Experts of a small language model: vocabulary 8192.
Below are experts of layer 5 (counted from 0) of a mixture-of-experts language model. Rows are named router (the router's row for the expert) and show model dimensions 0-159. Each number is 128 + 24 x the weight over its row's rms, rounded and kept within 0 to 255. Numbers have three digits each.
Before each expert's rows: "comes before" lists some tokens at least twice as common just after its tokens as in all text. This comes from a sample of Wikipedia text that the model never trained on. Tokens count by the router's weight.

# expert 17
comes before: "==", ",", " |", "–", "===", "The"
router:155097116147156136174090140098106081111141116144149098142133136130075138177114139104117117135136134131117173117118150199095143096135159128128116137084128141130103106088113132114151136163164114153128146128130144098172132117106106088150142119113130101112118118120105128138142148169125124179097110169085120106112159117128099124141108133107130116138117107104105101116122126105103158147127127131088094126130098139132127162105118111119120130115079164148088141129147183128126222114132127

# expert 0
comes before: " |", " of", " |\n", ":", " in", "|"
router:159113111147133126151119146082130113141156095157142111129138121069104167125120148126094150166126138113084176131077140203108111106152111121131113116125133143149126128115098125121162156127137099179144105115126146105152133103155134096114151137135142079117133127150102127133128122180144139138105076137079124112121161131104116061127116129114161103135154106107124142141148121120126164166136147150123114096116142122115134135136100104093140117110127143123062121151148163153168168126092095

# expert 7
comes before: " The", " and", " In", " He", " the", " It"
router:144053126139161121157135148087102110119151122156124118118111104126129114151120145121101118108148088148108178112104116179142141105156175095104099128093132142144119124112085146134147145158147131177167132090121148102167133117153128085143141134107119078116154131155130110146131124153154109161112124115065121111101172132127110103103124174101125138158161137109140127133133093131134162155145113129103092102125115136131141139156116124104132128108086172153066131137145182140123116122123101

# expert 5
comes before: " was", " is", "'s", ".", " of", " had"
router:142097136125110126156110133096124109075142121144130131136124137116103146133164127121097129098099096152093184091080143178103129096152129138107129129089120149146116141122065140141169147151183117166162143090130114102151111136111146093150121152128135115121126137144122097156147103166147114146127103144069137118104154128130104087127106124093122118150134138109127119115140120136115166150135104134106088121107128135117145132139115117098138106111121135167068153080132186177140181111115125

# expert 16
comes before: "-", " a", " in", " to", " by", " on"
router:146095124142152117148122144120113128110132145151120137148158104128065130127151171083117117133116123140088186107103132199102137103151131115135104143098130142164151123104066141119161126141122132108161112109118163112169112132124112087090152112107131095116141154154137116142133118147137117156105104164078106107099157124110120095127093132104122131159156101102126140145129110166140152111144144125082130122096118116147157111129145126115128099109095181171094150116125175116138184101099127

# expert 9
comes before: "|", "-", " own", " first", " father", "o"
router:150093123152165125171126161102091096114172147111129110127117119113121127141132165121103119084088086113103178113102140192118130099166123114103123111139076129124130123119101113148123116153141162154133139094115158135155126099077143116128141109152096106121115135145119136116113133160134102129112066130071136104097143126111111114132125137095147132159167099143141114134151118121124148098122116115096120138118152143140110153141132123102132097134083140178088148113150171165153195125124096

# expert 6
comes before: "9", ",", "0", " of", ".", " and"
router:145078132142144130154117163107101083114160112165129120108140119117117128123128131111106133113092081126104174108090160223108111131149148135110138117098110116161089114101107130136133138143146129164155126093116114093192123108129131095134127135130144101113163130130094110129142094169174114122092113124115134103090155140146110104118121117104147114165170137111130137105158119152136143129124144140081084111126115109114143173158122112123159105101110134140096145115122151160151185105127114

# expert 28
comes before: " |", "0", " ", ".", "%", "5"
router:162079141159123111156108138113117132098149125140136117139140132130150149137139146091109106122140123108100164116105139222107145100124132074106126099101114159133113133131095117155158113158114126144138121092119137096159108126106103068140153111121152093139142107161095115132113118166152114126130112129074136112094146109109115102156103128107122119118173089106142137110143143148131156160146110132095084118117098133150125137167108117127139091118099157135110130121137184145115210124135107

# expert 3
comes before: " ", "1", "-", "2", "|", "3"
router:139105141144137144162124148094094074121133110170141130113125117115099143124131146087107100154111107139090155117100129197117130123143136098121124125118098139143117125118074142115159146148145152157153132100113120108186121096114123115136147140114151089138121115148130126166136137174159099149083065174075125142095164122124135084123130160109133118164138151103133142129153122135138152144108109117081113107109119125148134159106103131109139106108074159142114155117145188134132163109133092

# expert 21
comes before: "1", "2", "3", " /", "4", "°N"
router:137104117159132135167135125090108121092135108150132106121140133145113134143151122121126103137123149159090204133131137224092130113110134072108111131086134149120120154108084113146160123155122127172118135087126114108156127137098139096136128128127107088131135109114110154137107103160143112139120092128102122091113136104117119096126116143103118132143124126077104134131140137148132142177154131121123122126121122110129101160116099100063147085114100190137085149146114165158146156128135096

# expert 22
comes before: " |", "0", "–", ".", " the", ";"
router:150101152128138133168121135113103079105122110141146107101139123115119142123126130078109130137135107124101177121095130222119122151138104100091122096095122143129131126106095118143129135143139121177152159089121158141192090138128142123099145114110147097098104145122119117119146101167140087146092101115110134124119141121125121134108110110100125119156162135126123095135132117157144158124127103162107105101106120160141129138137123119099133111130078166129071152128184177145153178130130095

# expert 11
comes before: "0", "1", " ", "9", " \"", " UTC"
router:136108105109130132175114171124089133098139113138155100119145129116110151105137149127087131147134077113114188117098165195120122121147150092128149123083113132124134125108074142129155136132119102153147144100149123124163080132089116079124116132120130110152123117144140135143130143161131122156087099136114130102095144137156100081129125140110126152148167074135131135146109119115129152154148103143090122081140142141116164157104139129116136087102090176130074148125113175145133156105118104

# expert 19
comes before: " the", " a", " by", " to", " his", " with"
router:152051119154129110149132167080123113111148101158151113153153143098109116120132101138104114154094122116137173133134158227108134127153116094095120134131119129125122085114101124137160128161156137173154135108132138112173103117133124115141164103117126101134137106143117108143135114162153120144118092155072117141111157111103102121139093142082138110149160132132135106121142109132114179118164121138108098099133110138146120148149133103122123114106094130146081152124168160129120136093108091

# expert 25
comes before: "1", " of", "2", " than", " years", "ly"
router:142130117129122132143114143105114089097120092136133086156138130139115117125118148147108114124105079139112202111075123221157149113109109108112108146094110148122115139110096089120148153117124131180123111083143116094142150114143150120120123161129119074131169138151103109159087146163151120156100080150115114123124150124153114094179111119123116096158159148113170120130144096127135149127146110135118106129119096116159145129145134116089117079126122138130105121099160166136132162121130139

# expert 1
comes before: "6", "5", "7", "8", "4", "l"
router:136073147135125119154124153118109109135140122138110118147099119105111143112143156081145124116140096120119205151100123185128117127099137125101102146125129153129138088121096143129149118158141129182141135137085116131161132125124116100140098126136164093135106120146096137125136135153147113153133059133088113118121152110150122084168106145129096121159190131118127130140151082131084128143170132141122120108105139115146115115160116132089140112113093126120104132105134158134148210092129084

# expert 10
comes before: "1", "8", "9", "2", "7", "6"
router:143060123139141120141150150095102094101153113160125077125123109096096129148125166115136106113109102121140161111112146206102135123164131110109117126093131133137114130126083131170195139151138123182143115072132132116166101122119120126139143166137120104126128115125126115118121113175141119158119094114100138132111149123114104093126125122109111128144151125117156116152118138159118159149142116168085089086116133119134158118134128122094159086092098151157108143132136147153131189110105096

# expert 26
comes before: ",", " |", " (", "\n", " and", "'s"
router:155089106139116142172117159099116112083140132152124106129134144137142142117088141094110104145152097145102181134118130174107127121116105116116121127100127160126138103110106122124185131142135151160138142099097127108168111137094139096108148153113129087122135127161106145090118124159176125137097078164090122133117186132148140088150134147083123115157142123077106126131162114115119134138125102140107094125146104138131125145127124141135146133102085168142106147143111150155132224109132114

# expert 27
comes before: " ", " of", "ie", "a", "i", "son"
router:134069131139149100140132121109123113104152109145155114119124101114121144135145140127103113142096086139126199089083150175117122098164117107120107119118105162095095096110072151115156163144125132150166133108119138109139110127099121125118131155132129083118116119132138141115115098202166118142111088164109148129109164133130123102114117135113152130152147124107122143123116138114123143180173121149106103137134090126114097129153120132076108110095087184142112120125145168146134187122140137